config = dict(
    num_hidden_layers=12,
    hidden_size=256,
    moe_layers=[0, 2, 4, 6, 8, 10],
    routed_scale=1.0,
    balance_loss=0.00291,
    num_key_value_heads=2,
    positions='learned+rope',
    rope_theta=10000.0,
    optimizer='muon_variant',
    weight_decay=0.027,
    lr_head=0.0057,
    max_grad_norm=2.0,
    max_steps=5378,
)
Below are experts of layer 2 (counted from 0) of a mixture-of-experts language model. Rows are named router (the router's row for the expert), up (a neuron's input weights, with its number), down (a neuron's output weights, with its number) and show model dimensions 0-255. Each number is 128 + 24 x the weight over its row's rms, rounded and kept within 0 to 255.
Before each expert's rows: a language model's description of what the expert responds to; "gets" lists some tokens that make up at least twice as much of what it gets as of all text. This comes from a sample of Wikipedia text that the model never trained on. Tokens count by the router's weight.

# expert 22
Description: First or second pieces of split words after the, of, in, such as "ower" in lower, "der" in Underground, "ab" in abated.
gets: "the ", "H", "-", "n", "k", "el"
router [141 114 168 141 126 118 117 128 133 125  94 155  85 145 167 143 149 116 159 131 102 154 132 111 106 104 139 120 120 154 133 121 135 140 127 162 142 116 112 120 107 103 115  97  91 110 103  92 159 143 121 158 158 117 150 152 140 136 104 102 170 113  86 126 143 146 141 139 101  81 126 137 132  94 117 147  98 103 160  78 136 160 109 117 116 172  93 152  88 149 104 109 165  93 161 135 150 114 108 134 122 135 163  97 126 127 114 102 170 126 162 119 153 102 123 158 131 167 114 150 132  99 163  83 163 147 150 126 117 163 171 158 100 108 143  98 159 124 108 154 136 138  92 109 104 157 140 148 106 120  85 153 159 115 149 142 121 105 111 147 143 143  96  94 135  77 164 121 147  89 167 136 157 151 147 105 105 126 140  93 155 165 108 103 117 143 103 168 131  87 151 114 159 158 131 160 158 104 111 135 178  95 126 103 168 121 147 163 129  87 135  91 127 126 105 115 138  85 105 140 144 129 112 105 153 136 102 105  84 128  89 139 111  99 142 106 134 114 114 124 146 128  94 118 164  89 102 117 126 114  94 143 149 146 152 144]
up2 [170 153  83 139 131  70 165 160 127 111 141 137 141 125 123 150 147 124 154 124  78 126 148 137 114 123 175 155 142  68 124 134 160  89 105 160 135 125 124 144 109 147 108 104 105 134 122 156 104  89 110 113 161 117  96 171 160 126 117 108  87 121 129 114 113 116 149 117 101  90 131 136 108 102  67 103  92  75 108 124 168 164 162  89 120 150 155 132 128 135 140 141 151 100  92 210 161 147 133 147 160 113 149 109 122 120 137 109 161 165 119  95 128 125 160 134 170 116 141 141 146 127 126 142 156  99 152 136 112 132 128 114 101 121 122 149 156 142 128 100 105 154 114 126 125 123 104 139 126  97 121 156  83 128 108 115  98 111  99 134 121  99 135 134 138 121 128 144 137 119 111 158 142 127  72 161 103 133 139 189 158 143  84 129 126 151 151 130  91 123 159 119 167 128 138 148 131 143 100 173 118  85 121 122 119 128 144 134 124 105 173 148 117 100 128 114 151 126 116 155 167 105 128 139 146 129 146 111 124 149 122 151 102 108 125 100  64 115 108 112 120 117 114 150 106  95  91 179 157 143 148 116 156 134 130 142]
down2 [189 111 125 140 137 151  93 189 131 111 122 109 104 123 113 139 174 102  89 136 134 118 127 141 131 122  99 133  98 127 138 168 127 110  91 113 127 126 143 147 155 127 106 163 100 123 120 118 116  85 156 158 129 126 158  66 105 135 124  97 108 161 150  97 144 101  90 162 127 144 100 157 155 152 139 130 142 146 143 135 138 140 119 136 126 156  83 140 139 109 120 173 115 108 130 107 105 138 133 128 149 139 105 121 165 150 121  87  87 190 125 161 133 103 136 134 113 149 153 151 159 162 159 129  91 124 104 121  93 152 166  79 145 131 163 120 162 144 113 141 123 125 166 106  90 147 148 131 116 103 151 141 111 127 168 121 158 141 177  91 125 161 106 126 137  82 165 135 147 111 106 135 126 124 119  91 130 122 154 176 122 111 122 120 119 156 128 127 120 147 151 109  95 146 144  91 127 125  91 163 183 135 106 131 106  95 119 151  89 164 122 124 103  98  90  85 106 141 132 118 144 106 128  87 139 116 122 135  94 148 140 142  98  94 104 137 120 135 133 133 164 128 109 102  88 134 123 136  95  94 151 114 114 168 154 182]
up3 [125 154 132 154 103 143 100  90  90 129 124 180  89 146 167 121 171 157  93 102 137 161 114 101 117  69 111 130 111 124 122  67 149 130  74 124  82 155 107 143 132 153 129 128 155 158 108  72 107 169 114 101 149 137  99 122 113 122 108 135 163 147 133 156 123 156 136 115 134 188 136  85 124 105 142 118 122 118 107 136 144 171 145 123 117 198  55  99 108 124 104 130 169 168 123 125 140 134 113 160 133 146 132 130 106 105 136 125 115 142  95 135 125  91 115 148 144 161 136 150 115 162 165 134 135 112 124 132 144 139 170 120 150  96 163 107 129 102 106 142 100 125 148 151 103 120  99 130 118  98 152 135 124  95 115 142 134 117 165 155 147 110 119  93 129 142 111 138 111 139 142 142 119 129 136 129 112 129 120 111 128 190 175  90 150 149 103 151 151 104 120 126 101  84 106 109 131 134 135  99 138 126 139 101 179 145 141 141 139  89 120 147 104 179 143 131 149 142 122  88 167 126 130 125 124 173 133 108  97 120  85 104 158 159 133 149 146 120 104  83 112 121 114 133 133 133 128 107 112 122 163 134 119 148 107 141]
down3 [132 142 132  99 130 109  95 119 148 128 119 108 124 166 162 129  63  89 145 106 112 147 121 135 103 130 123 114 131 107  92 157 126 140 131 146 126 117  87 127 135 118 135 113 117 118 141 102 110 154 122 129  98 111 100 175 144  99 110 134 104 115 170 119 125 117 145 168 144 105 159 149 130 104 120 123 154 132 133 119 152 134 120 119 129 121 125  99 166 123 100  68 164  88 175 123 170 108 110 137 130 145 149 166 107 109 147 140 185 132 173  97 123 131 144 131 164 148 129 121 119 108 111 141 160 108  88 157 125 135 159 123 141  94  89 149 161 123 123 151 107 142 139  72 122 120 136 110 140 147 137 145 118 140  95  79 160  88 105 101 113 120 122 154 136 149 129  70  77  91 171 164  88 130 115 105 133 135 132 156 119 134 142  72 104 124 146 178 125 149 114 139 136 131 166 124 155 140 135 103 112 113 148 125 160 163  88 133 116 110 144 152 105  70 137 138 113 170 125 107 108 124 158  87 134 141 176 124 143 131 160 123  80 136 139 125  99 137 146 169  97 143 111 124 139 142 153 132 107 151 174 163 188 120 134 119]
up4 [156 133 108 132 141 101 127 133 122 123  62 163 140 146 153 171 132 127 151 126 131 128 128 154 115 112 116 158 163 146 129 119 132 118 114 156 118 136 124 137 137 143 114 117 122 149 142 128 146 144 135 116 130 109 130 113 135  88  96 131 147 118 176 112 113 157 204 126 141 165 142 157 179 123 107 132 115 118 133 140 130 152 115 120 107 157 111 175 145 148 117 109 167 121 115  97 110 144  83 168 137 127 127 116 131 113 129 125  99 169 136  89 131 104 154 127 121 129 163 106 152 125  80 122 108 140  86 116 161  63 146 128 121 176 139 111 137 161 130  32 171 149  75 134 102 117 130 129 118  84 116 182 100  72 119 108 104 124 136 111 113 127 117  94 129 123 128 167 164 133 114 181 151 139  98 111 140 149 124  99 156 137 127 121 134 134 137 136 136  83 153 124 147 105 172 114 130 103 143  87 159 145 138 114  63 107 136 130  88  91 119 125 126 138 138 113 124 141  85 172 154 136 136  99 143 148 129 115 110 134 139 141 113 131 116 104 111 138 143 166 159 131  74 149 107 128 129 122 109  84 122  99 133 139 144 149]
down4 [145 160 124 124 142 111 146 147  97 122 153 123 117 125 133 118 145 147 126  97 135 140 125 110 131 136 127 156 153 162 118 113  99 153 166 129 136 124 125 124 135 112 123 150 156 111 146 119 128 109 123 134 163 101 126  99 155 147 131 133 108 137 175  67 147 150 124  86  99 168 115 112 122 133 106 125 184 110 138 122  96 133 152  98 156 122 116 130  93 116 166 131  93 109  97 152 100  97  82 171 161 145 126 119 139 139  88 153 129 187  97  97 109 128 148 137 124 164 128 122 127 105 138 154 131 102  95 101  94 121 124 117 116 114  81 110 143 119 129 111 129  70 133 109 117 108 151 144 173 122 128 129 129 119  93  96 183 101 133  82  97  95 162 108 117 105 149 153 120 169 153 102 106 134 126 115 133 158 150 115 103 138 159 154 161 125 151 129  82 172  94 126 103 109 124 123 139 125 155 138 161 129 130 135 148 130 112 134 122 119 157 131 123 109 116 112 146 110  92 109 188 102 121 122 170 131 177 144 160 140 153 107 129 150 106  90 145 196 100 142 146  96 129 126 146 138 136 220 141  83 124 110 148  96 113 133]
up5 [124 118 162 150 150 101 161 118 120 175 111 119  73  96 129  69 163 130 124 126 157 116 132 115 134 104 168 152 122  89 143 164 145 139 167 100 130  89 127 107 121 116 126 154 136 154 130 119 124 101  85 113 193 102 132 138 128 129 140 117 130 151 127 117 116 138 183 137 191 114 126 125 144 118 107  92  80 108 117  93 164 161 134 138 152 125 132 141 168 133 124  85 140 122 152 145 159  86 136 142 174 145 100 167 203 108 157 148 139 147 155 105 147 140 104 120 134 111 113 114 120  94 143 132 132 113  77 132 118 123 138 117 136 100 139 130 133 111 100 134 155 131 110 166 138 124 125 115 144 102 115 139 115 151 111 105 108 199 129 122 148 137 120 147 133 149 196 158 160  71 158  98 170 135 138 120 102  79 105 134 137 174  72 134 166 128 127 120 113 101 155  87  96  94 128 131  93 123 131 142 133 110 139 152 112 126 117 104 108 117 123 113 122 116 113 124 127 127 146 162  95 130 129 111  90 140 146 141 109 145 146 134 115 119  94 141 120 153  82 137 128 101 140 115  96 120 110 101 118 109 110 137 147 139 125  93]
down5 [107  83 110 119 138 135 138 114 137 133 113 133 109 148 112 152 119  87 108 150 157 149  89 140 139 132 108 113 136  94 126 172 141 112 112 124 105 122 126 142 111 157 114 136 162 132 158 116 125 114 130 129 149  88 160 111 117 126 134 110 151 108 152  75 119 103 119 135 116  77 174 133 150 147 114 154 105 145 139 161 138 125 134 122 150 136  91 131 132 149 137 110 111 109 158 100 147 137 129 141 140 135 104 113 126  87 141 142 167 123 137 150 152 171 132 103 116 147 140 114 117 104 178 137  95 138 146 101 147 121  93 122 161 153 151  60 138 146 154 122 148 145 103 175 178 138 121 148 125 161 124 184 150 125 122 144 143 173 110 128 139 105 160  80  99 141 145 142 167 130 140 129 144  81 113  86  78 107 153 122 137 161 107 154 132 107 126 151 165 108 140 133 149 103 112 149  84 114 133 164 104 160 121 129 138 131 108 125  65 111 118 145 128 101 107 113  83 115 114  96 173 140 115 116 114 103 155 164 109 127 133 117  76 111  91 128 187 160  78 135 123 119 173 120 125 118 165 136 137 146 136 137  86  97 145  67]
up6 [150 100 135  79 137  84 155 146 113  97 129 118  99 125  98 117 173 127 169 129 134 160  77 166  93 154 107 133 136 139  91 147 117 163 145 125 108 151 127 151 139 128 166 150  91 125 110 156 152  98 159 156 130 158 127 130 145  76 129  90 121  79 133 108 114 118 146 119 131 133 156 126 133 151 113  95 129 112 130 107 137 128 119 129 114 123 129 124 111 138 155 119 138 117 119 138 108 122 100 137 125 151 136  96 142 147 131 100 148 160 182 134 187 114 142  98 115 123 134 126 129 113 151  82  84 113 149 131 100  98 133 107 151 174 128 172 112 147 121  89 164 121 144 136 105 116  76 118 156 137 136 144 134 162 113  98 120 155 105  94 141 128 167 124 119 155 101  99 145  90 128 112 170 193 153 137 128 148 107 140 167 124  85 149  98 181 113 117  99 148 143 132 144 133 140 141 157 119 101 140 102 126 124 126 142  78 113 119  87  92 150 144 155 166  65 126 139  87 118 189 152 130 124 154 101 128 111 107  94 150 145 101 137  91 116 142 157 123 100 158 149 137 105 135 139 149 110 116 124 114 145 136 129 128 120 182]
down6 [165 145 155 136 144 131  97 160 123  99  92 105 149 123 125 116 135 155 162 130 127 154 123 141 126 152 167 136  90 106 107 170 100 123 114 100 112  99 136 118 111  93 158 157 125 143 133 112 135 126 135  97 134 137 132 155 110  73 103 116 146 108 126 111 178 159 133 123 128 126 114 139 145 108 115  99 124 127  94 136 157  81 139  75 109 148 168  79  79 144 131 131 123 132 176 176  98  89 156 103 167 155 138 100 121 150 135 155 147 143 147 108 165 126 126 105 141 105  92 114  95 141 122 127 107 112  99 108 105 135 173  81  95 114 126 143 158 165  76 142  92 109 153 128 108 135 112 121 133 180  77 154 124 163 141 113 131 120 147 157 133  90 124 103 135 133 134 164 152  83 123 144 132 121 137 105 161 137  92 129 167 150 151 158 129 140 153  99  88 155 153 118 132  73 159 106 117 131 127 129 123 120 124  95 161 115 111 111 154 150 157 118 111 149 150  86 112 156 166 154 146 139 110 140 124 101 168 149 124 136 102 128  93 179 124 102 144  79 139 132 115 106 146 157 114 146 161 130 153 102 147 140 106 129 120 128]
up7 [160  88 182  98 162 101 158 149 130 137  94 112  95 135 119 103 114 113  84 148 100 116 125 176 133 121 101 105 153 116 123  76 133 136 118 188 124 119 161 158 110 143 123 114  90 117 156 114 114 143  75 125 123 108  96  78 162  81 206 104 125 147  85 153 141 147 154  98 120 107 132 115 154 106  96  81 155 136 147 114  84 134 132 135 119 169 165  93 130 119 117  97 139 153 114 156 102 110 100 118 129 137 137 123 104 120 135 126 100 117 139  91  92 141  97 105 119  99 107 133 132 122 118 150 114  99  90 108 133 148  91 134  97 116 135 116 136 109 115 166 129 190 105 129 132 153 175  89  98 115 163 148 124 116 137 148 157 112 114 113 173 127 115 156 128 164 145 161 152 136 136 158 121 129  98  95  96  95 136 159 122 157  94  96 108 141 134 141 119 149 149 149 140 160  98 158 154 151 140 135 134 143 132 134 147 165 138 153 119 111 136 103 128  99 128 146 118 162 149 103 113 116 114 107 153  98 145 128 138 158 160 129 135 126 120 135 124 121 124 154 125 145 131 172 129 120 139 160 114 139 115 145 151 124 194 145]
down7 [122 133 146 115 101 105 118 100 106 126 132 116 140 128 126 111 105 105 102 137 141 162 100 166 153 119 111 115 104 152 142 145 110  88  88 112 143 123 125 146 141 172 140 134 168 121 158 135 142 110 112 118 130 122 156 135 146 115  92 131 118 150 116 130 115 122 136 113 151 137 129 163  74 140  95 125 192  72 164 122  83 143  95 141 111 136 127 141 140 152 158 128 127 103 110 124 130 150 176 141  96 158 125 181 136  85 102  77 146  87 137 166 121 119 160 121 115 173 103 103 117 107 170 141 121 149 114 115 107 111 135 127 112 159  88 122 142  95  94 139 142 118 138 148 136 110 119 162 115 140 122 122 149  98 118 169 162 174 134 133 129  85  96 120 141 141 131  96 173 126 117 126  94 127 131 127 122 128 112 131 159 144 153 191  70 115 161 150 139 106  94 104 121  96 152 132 143 115 118 176 148 107 198 103 115 105 168 114 137 136  82 133 152 124 107 166 167 115  98 123 110 119 103 144 108 157  95 134 118 129 146  96 159 121 153 124  93 107 152 119 150 148 165 122 114 130 127 121  90 158 101 162 168 153 115 119]
up8 [148 116 120 155 120 114 131  95 111 147 118 108  76 133 145 166 106  92 105 161  86 152 134 100 127  91 133  99 114 117 136 132 144  96 132 133 128 125 133 125 152  93 145 124 150 132 135 115 118 127 143 122 139 121 132 106 153 153 137  79  98 131 124 127 123 156 148 126 136 176 124 141 173 122 124 140 107  98 129 118 124 126 192 175 129 101 127 135 161 130 112 146 128  96 113 125 123 145 117 126  73 154 128 155 145 146  87 137 125 145 144 144 126  89 127 156 182 176  87 112 148  88 126 150 150 128 150 123 120  81 138 118 132 168 122 113 132 137 132  80 131 102  74 149 123 122  68 106  87 116 177 125 105 176 127 154 149 105  81  94 162 163  75 131 119 131 109 129 167 148 141 154 108 150 123 157 135 153 121 100 166 102 100 112 145 147 130  98 126 132 163 122 148 106 140 122 133 128 106 185 123 137 113 130 114 133 135 174 114 117 128 105 109 125 173 118 141 160 108 134  77 120 140 150 140 145 166 138 131 192  93 109 100 134 111 115 134 100 150 119 143 103 199 143 174 117 124 121 138 105 121 111  98 117 136 105]
down8 [146  94 138 163 147 145 128 116 113 164 141 147 131  81  90  88 131 123 119 138 173 167 175  96  97 162 117 112 114 104 115 114 126 120 130 101 103 126 150 116 149 112 157 111 139  93 136 118 135  93 127 126 125 115 132 164 120 149 111 120 158 115 143 124 108 122 156 109 167 150 127  83 156 128 134 115 180 158  87 106 103 110  72 145  90 142 141 133 130 106 131 133 120  84 152 145 134 141 134 117  49 158 126 109 117 144 128 125 137 117 102 117 157 106 100 117 144 145  98 156 118 117 135 134 125 115 131 155 154  95 118  68 147 130 127 114  95 104 160 157 110 157  87 137 176 111 126 155 112 128 107 130 184 154 129 116 122 117 158  87 152 143  82 137 127 149 152 127 138 137  91 141 148 116 111 124 149 135 116 130 141 142 125 145 143 130 107 137 127 146 124 115 119 133 164 114 135 142  98 142 113 102 133 168 119 161 110  89 155  88 129  89 105 175 140 176 101 121 141 123 163 145 117 119 100 101 122 129 143 142 151 139  88 147 181 107 112 146 108 182 138 125 119 177 117 102 150 123 119 117 112  83 205 100 159 145]
up9 [163  90 159  88 171 111 147 179 118 106 144 167  49 166 155 141 125 147 100 140 116 143 148 129 109 106 111  66 102 159 137 104 123 126 152 117 125  72 144 102 116 130 186 106 136  95  97 109 130 127 118 146 123 121 107 153 174 152 132 135 119  90 136 138 147 140 123 110 143 112 143  95 140 128 132 148 105 101 114 165 148 134 111 111 156 109 110 147 112 137 121 151 100 143 133 158 138 122 129  81 133 110 143 117 107 143 136 136 103 152 134 136 126 133 158 154 160 151 136 129 101  95 139 131 122 115 153 130 109 135 122 122 115 129  95 115 143 160 146 152 133 107 160 157 139 194  98 167 100 154 146 128 115 102 131 120  91 107 161 139 105 132 180 146 127 134 112 146 149 113 107 129 130 151 151 103  59 100 136 103 150 162  70 107 203 146 161 114 155 139 140 112 168 142 120 149  85 141 166 149 115 117 123 146 113 114  96 142 126 122 120 131 141 138 126  97 164 126 125 103 135  72 149 103 145 100 133  90 140 111 147 128 136 138 111  96  97 106 109 147 151 123 127 158 124 117 110 171 112 133 129 119 105 132 179 142]
down9 [131 158 182  83 142 151 137 124 120 138 110 124 152 141 131 136  99 114 129 141 141  73 121 153 127  84 130 125 141 104 148 114 134 100 102 161 141 104 111 142 137 129 107 123 144 103 138 128 141 137 118 123 129 113  69 125 127 152  76 101 113 143 185  96 171 208 137 136 132  94 131 102 146 161 133 130 138 120 149 169  66 144 103 120 125 124 115  94 165 143  88 150  85 132 124 151 127 124  77 119  81 127 123 122 145 127 130 143 169 133 155 118 149 141 123 163 123 104 129 135 110 119 116 140 121 118 120 114 141 142 152 157 118 136 109 109 106 130 133 137 122 133 149 182 107 141  92 137 110 149 142 174 144 148  97 149 113 137 132 102 100 136  99 144 137 137 134 113 137 102 156 141 129 120 114 143 150  74 130 116 120  78 153 131 140 175 146 125 156 145 115 136 117 176 104 158  80 146  78  97 152 126 175 158 139  70 173 118 139 107 114 141 109 138 139 142 105 137 151  96  90  89 121 150 136  79 120 121 175 139 141 130  77 113  99 134 142 135 169 159 130 136 125 105 120 144 135 139 106  81 111 130 167 118 110 142]
up10 [115 134 135 141 128  94 147 128 134 111 137  93 136 155 166  99 120  88 193 184 146 121 131 163 121 178 118 112  83 146 131 101 166  99  96 100 135 150 131  62 115 105 127 156  99 157 110 124 114 147 110 127 107 160 124 108 170 111 159 131 136 107 115 131 108 137  96 131 144 146 140 133 113 126 125 140  75  75 131  94 169 159 124 120 141 130 114 115 140 107 138 152 104 140 139  90 138  85 124 153 101 124 138  91 134 121 133 150 134 145 156 122 131 108 144 149 137 127 154 134 128 135 165 125 162 125 142 132 144 154  98 135  96 151 131 121 140 122 169  87 131 140 112 135  86 147 172 146 160 125 143 181 145 109 125  99 122 145 120 122 152 149 131 107 120 107 176 135 109 107  85 119 117 162 140 154  94 150 138  97 127 137 142 173 112 102 139 110 153 117 143 181 166 147 137 143 160 135 126 138 154 155 135  97 162  86 109 137 141 135 101  96 115 114 109 125  93  97 105 133  82 132  96 125 147 132 108  81 123 146  97 123 175 137  91 114  94 118 166 127 167  83 161 183 129 149 143  97 134 133 144  97 100 147 107 137]
down10 [118 121 124 106 122 129 135 160 123  86 122 144 122 127 143 150 127 142 104 105 134 127  85 106 136 165 110  77  93 145 126 119 167 124  97 134 157 146 127 110 129 143 142 116 184 122 139 138 116 104 137 133 156 110  80 144 114 143 171 109 117 120 119 101 174  78 154  92 142  99 111 177 152 118 147 129 151 121 119 113 154 129 137 148 105 127 101 113 151 107 120 144 127 111 117 128 154 121 166  98  95 114 111 139 150  75 137 161 117 167 127 102 122 117 137  85 185 143 106  99 133 124 137 154 134 129 151 107 125  95 169 125 126 115 107 127 112  87 161  89 121 110 143 158  89  93  94 140 116  97  87 170 114 177 102 158 117 122 106  90 126 145 121 132 184 151 109 111 156  93 138 105 148  86 116 134 129 126 145 143 134 104  95 135 170 129 166 154 177 124 115 145 122 137 135 145 106 168 131 127 122 176 109 113 124 144 152  99 154 171 167 111 118 146 103 136  86 125 175 112  90 132 159 126  87 125 108 127 171 109 106 138 144 126 164 128 170 190 155 139 158 121 153 139 134 107 140 123 127  94 126 102 136 118 120 101]
up11 [ 95 122 128 125 145 129 125 122 137 125  75 101 132 105 160 115 188 104 129 132 131 122 131 123 132 115 153 114 112 144 148 146 175 118 153 135  91 149 103 142 119 126 152 102 141 122 122 114 143 132 114 178 129 135 189 155 135 126 106 173 119  98 105 124  99 131 129 120 119 135 164 125 117 141 125 133 105 109 130 124 136 166 102 138 163  99  86 156  80 140 153 129 149 114 146 121 142 137 138  73 145 144 113 119 166 120 127  74 126 132 151 174 136 142 118 140 102 154 163 117  60 125 124 173 135 140 184 116 106 123 108 162  88 159 140 153 101 135 146 141 124 133 112 110 155 141 109 163 131 141 134 128 170 140 166 132 130 136 101 187  99 129 148  79 145 109 102 122 130 147 131 114 145 154 118 134 163 130 131 121 101 153  96 147 115 130  95 157  87 113 152 162 128 114 162 147  82 122 106 154 107 119 136  94 135  73 107 125 125 159 102  98 143 131 114 156 140 164  86 125 145 114 174 153 147 121 148  96 167 106 109  86 148 139 150 114  97  93 171  75 134 142 123 139  94 125  90 101  87 124 112 123  90 121 113 134]
down11 [132  88 170 137 164 128 120 152 127 125  90 154 149  91 126 119 148 125 111 158 147 119 137 116  96 127 126 130 111 132 149 123 123 130  82 150 126 149 137 138 130 142 142 121 143 158 101 143  93 144 192 163 170 151 134 145 114 117 134 161  85  96 111  96  86 134 132 113 112 140 113 157 122 138  91 159 152 103 121 157 153 100 153 131 140 124  88  91 185 154 134 100 129 104 133 102 120 118  97 141 142 122 150 135 116 135 138 140 143  87 124 113 143 126 136 171 138 126 105 110 116 139 150 137 138 147 129 133 118 110 125 151 117 140 105 148  68 156 129  92 113 128 121 129 118 156 118 132 133  85 116 145 153  80 180  96 125  86 167 138 116 148 117 128 108 131 102 164 153 130 113 163 133  99 193 155 138 139 127 114 177 145 107 120 184  88 146  99 137 106 134 127 124  89 170 132 133 179 134 133 100 193  98 143 114 120 133 109 111 118  89  81 138 132 138 138 135 132 123 146 147 165 164 105 113 112  98 111 104 131 138 123 169 138 192 143  70 129 107 104 104  98 142 134 146 142 104 112 113  92  93  97 107 143 124 100]
up12 [114  81  94 100 121 106 112 142 112 169 134 108 172 142 145 131 123 116  82 134 139 167  81 116  96 133 124 119 108 111 133 159 147 104 151 139 146 111 142 145  68 106 113 155 113 162 147 100 147 155 100 139 132 130 135 118 161 105 112  98  99 114 164 108 101 109 188 161 128 150 112 100 121 138 102 146 171  91 154 151 114 137 107 135 147 120  95 161 103  91 127 127 174 143 171  92 121 195 101 148 133 125 146 107 139 112 111 146 131 116 122 181 105 154 133 120 164 125 119 126 124 128 135 152 166 133 156 121 104 123 100 136 146 110 162 122 119 157 129 109  94 109 117 148 122 139 139 105 117  84 104 145 154 150 128 114  87 127 165 112 124 164 106 171 165 189  95 176 148  96 145  94 113 154 120 127 158 135 148 112 136 142 138 146 128 141 131 125 102 130 108 110  92 137 105 117 147  89  99 140 177  71 151 118 134  92 145 139 145 126 108 121 131 130 101 151 159 166  87 123 124 154 102  95 108 152 123 111 152 132 139 115 158 151 134 116 159  99 125  90 129 100 157 103 126  92 111 151 118 138 100  94 143 134 121 141]
down12 [ 97  97 112 111 100 117 165 103 124 118 138  90 138 101 118 122 114 151 125 134 105 112 120 131 138 136 157 120 112 150 127 101 116 127 145 125 140 179  79 125 119 127 135 101 113 133 177 115 168 136 129 141 129 125 150 129 111 116 133 107 137 120 165  77 146 125  97 176 153 141 132 168 102  91 162 140 102  97 128 155  99 161 131 117 143 152  88 184 139 127 155 131 143 163 106 128 100 148 122 154 118  93 131 117 133  91 150 101 169 140 121  94 108  54 129 127 134  85 107 125 119 127 170 141 113 118 133 128 151 149 101 126 155 155 139 143 137 110 120 122 161 109 149 174 150 133 136 132 117 134 110  94  97 172 125  80 126 114 137 142 118 140 100 141 131 117 122 142 151 120 162 149 131 145 101 132  97 117 157 106 142  92  93 113 151 108 119 123 141 139 161 134  78 131 125  99 102 151 104 130 173 135  89 121 116 159 134 126  89  95 127 143 128 117 129 108 150 166 191 115 114 180  82 123 124 139 152 179  86 133  88 139 157  82  72 110 162 130 144 158 105 111 125 135 122 136 174  89 156 150 137 145 167 150 138 144]
up13 [ 90 123 102 117  99 143 136  97 148 140 126 144  80 133 136 156  93 156  98 136 110 181 140 101 120 112 134 121 124 106  84  82 106 121 153 123 161  99  91 162 119 135  86 156 185 127 134 164 164  84 114 169 122 139 108 120 145 141 146  86 123 151 127 122 155 131 136 142 110 127  92 117 107  97 119 174 129 123 149 147 134 127 150 160 138 130 118 152 104 141 117 124 129  71 162 114 142  67 116 157 161 120 103 130  88 119 168 130 128 100 122 152 151 141 106 105 142 174 139 162 108  75 122 106 123 112 148 118 118 127 126 159 138 126 124 129 139 144 119 125 168 109 141  88 139 111  94 105 138 149 140 177 134 137 154 104 131 138 125 180 168 147 136 134 148 148  99 110 117 119 111 104 128 154 145 129 118 129 143 113 106 158  97 114 154 158 121 150 158 142 150  83 107  86 138  72 141 120 139 156 169 140 139 136 127 152 123 137 111  90 137 129 125  82 177 116 165 145 134 105 150  97 138  94 114 146 130 135  88 111  97  76 148 149 146 109 126 131 125 141 126 123 109 111 138 154  89 132 130 111 196 128 155  91 135 160]
down13 [132 115 185 143 151 129 104 115 165 134 124 106 152 113 144 112 147 158 125 148 135 103 105 125  99 153 142 125 119 139 124 104 110 134 168 150 105 101 100 115 112 126  81 134 166 134 137 186 120 131 118 126 115 105 137 191 167 146 140 108 131 113 139 118 144 158 104 104 116 109 133 130 144 164 118 161 118 177 142 111 101 132 122 149 119  99 120 119 127 113 121 168 102  85 129 124 121 148 115 151 161 107  91 138 112 107 134 102 139 126 114 125 142 121 112 113 135 138 115  92  98  98 121  91 129 155  91 159 129 143 139 111  75 164 135 125  85 152 172 123 120 115 150 127 131 133  96  95 156 114 160 149 147 113 105  99  94 157 106 148 147 142 146 123  93 118 126 116 127  93 116 150 129 100 150 120 106 111 173 148 143 113 101 145 183 112 121 125 120  99 112 108 106  68 165  88 148 163 116 166 139 139 141 124 152 129 140  76 164 144  90 156 127 132 164  87 128 126 163 160 135 129 126 140 129  85 103 111 158 126  92 135 122 126  88 151 147 160 149  99 137 141 186 108 176 180 125 133 112  83 111 173 144 168 100 112]
up14 [131 144 136 109 136 111  89 164 139 145  93 122 114 122 128 133  87 105 148 146 112 119 107  85 125 167 189 166 135 141 130 147 103 157  90 144  84 134  95 137 152  99 132 154 165 135 148 195 133 128 114 104 138 162 122 134 126 136 169 151 155 164 140 161 147 170 117 168 145 116 120 122  85 118 117 123 151 134 106 125 117 137  99 126 125 115 115 125 123 104  89 126 140 123 168 139 121 142 168 144  96 123 178 112  99 108 123 133 108 125 141 112 173 134 147 145 119 186 157 129 118  67 127  79 160 149  78 128 161 134 145 166  81  72 120  87 118 106 108 145 135 124 119 128 112 141 142 151 130 172 137 150 113 114 113 176 108  91 166 122 125 118 110 122 139 141 108 103 112  97 164 139 118 123 149  99 105  92 133 162 157 111 132 116 137 128 119 103  92 123 125 104 165 107 179 117 123 122 133 113 135  82 108 131 137 136 176 137 163 108 142 136 155 134 133 109 127 148 119 160 142 163  98 143 129  76 134  67 131 116 126 108 103 130 134 117 137  97 131  95 154 167  86 111 126 142 105 125 158  96 140 129 121 125 105 123]
down14 [160 138 155 164 153 213 127 151 122 123  87 108 140 124  73 113 138  98 105 194 150 103 185 146 167 119  83 123 127 140 118 113 131  98 141  95 122 121  89 147 139 156 122 136 144  91 104 141 108 145 125 118 112 180 130 121 122 159 145 110 130 158 118 125 103 130 172 141 113 113 106 120 130 140  94 113 134 141 128 155 156 131 155 121 115  96  93 141 137 124 113 135 122 135 135 123 120 149  77 109  86 142 162 124 141 127 129 107 142 135 145 120 155 146 186 126 160 170 121 107 114 150 101  70 105 169 149 132 138 162 109 105  94 124 148 120 120 117 105 106 126 126  72 119 100 126 126 118 149 189 137 127 131 140  87 159 184 137 151  92 140 143 152 147 125 122 152 118 155  95  94 114 147 119 117 127 123 140 137 131 163 112  99 116 128 132 116 128 140 109 135 161 119  79 113 142  90 146 138 161 166 150 204 156 146 130  97 126 130 120  99 103 126 142 119  96 159 125 145 138 137 146 146 107 107 138  82 156 147 115  95  82  87 126 135 124 139 105 121 106 144 107 104 117 106 163 114 115 106 122 138 139 122 106 109 134]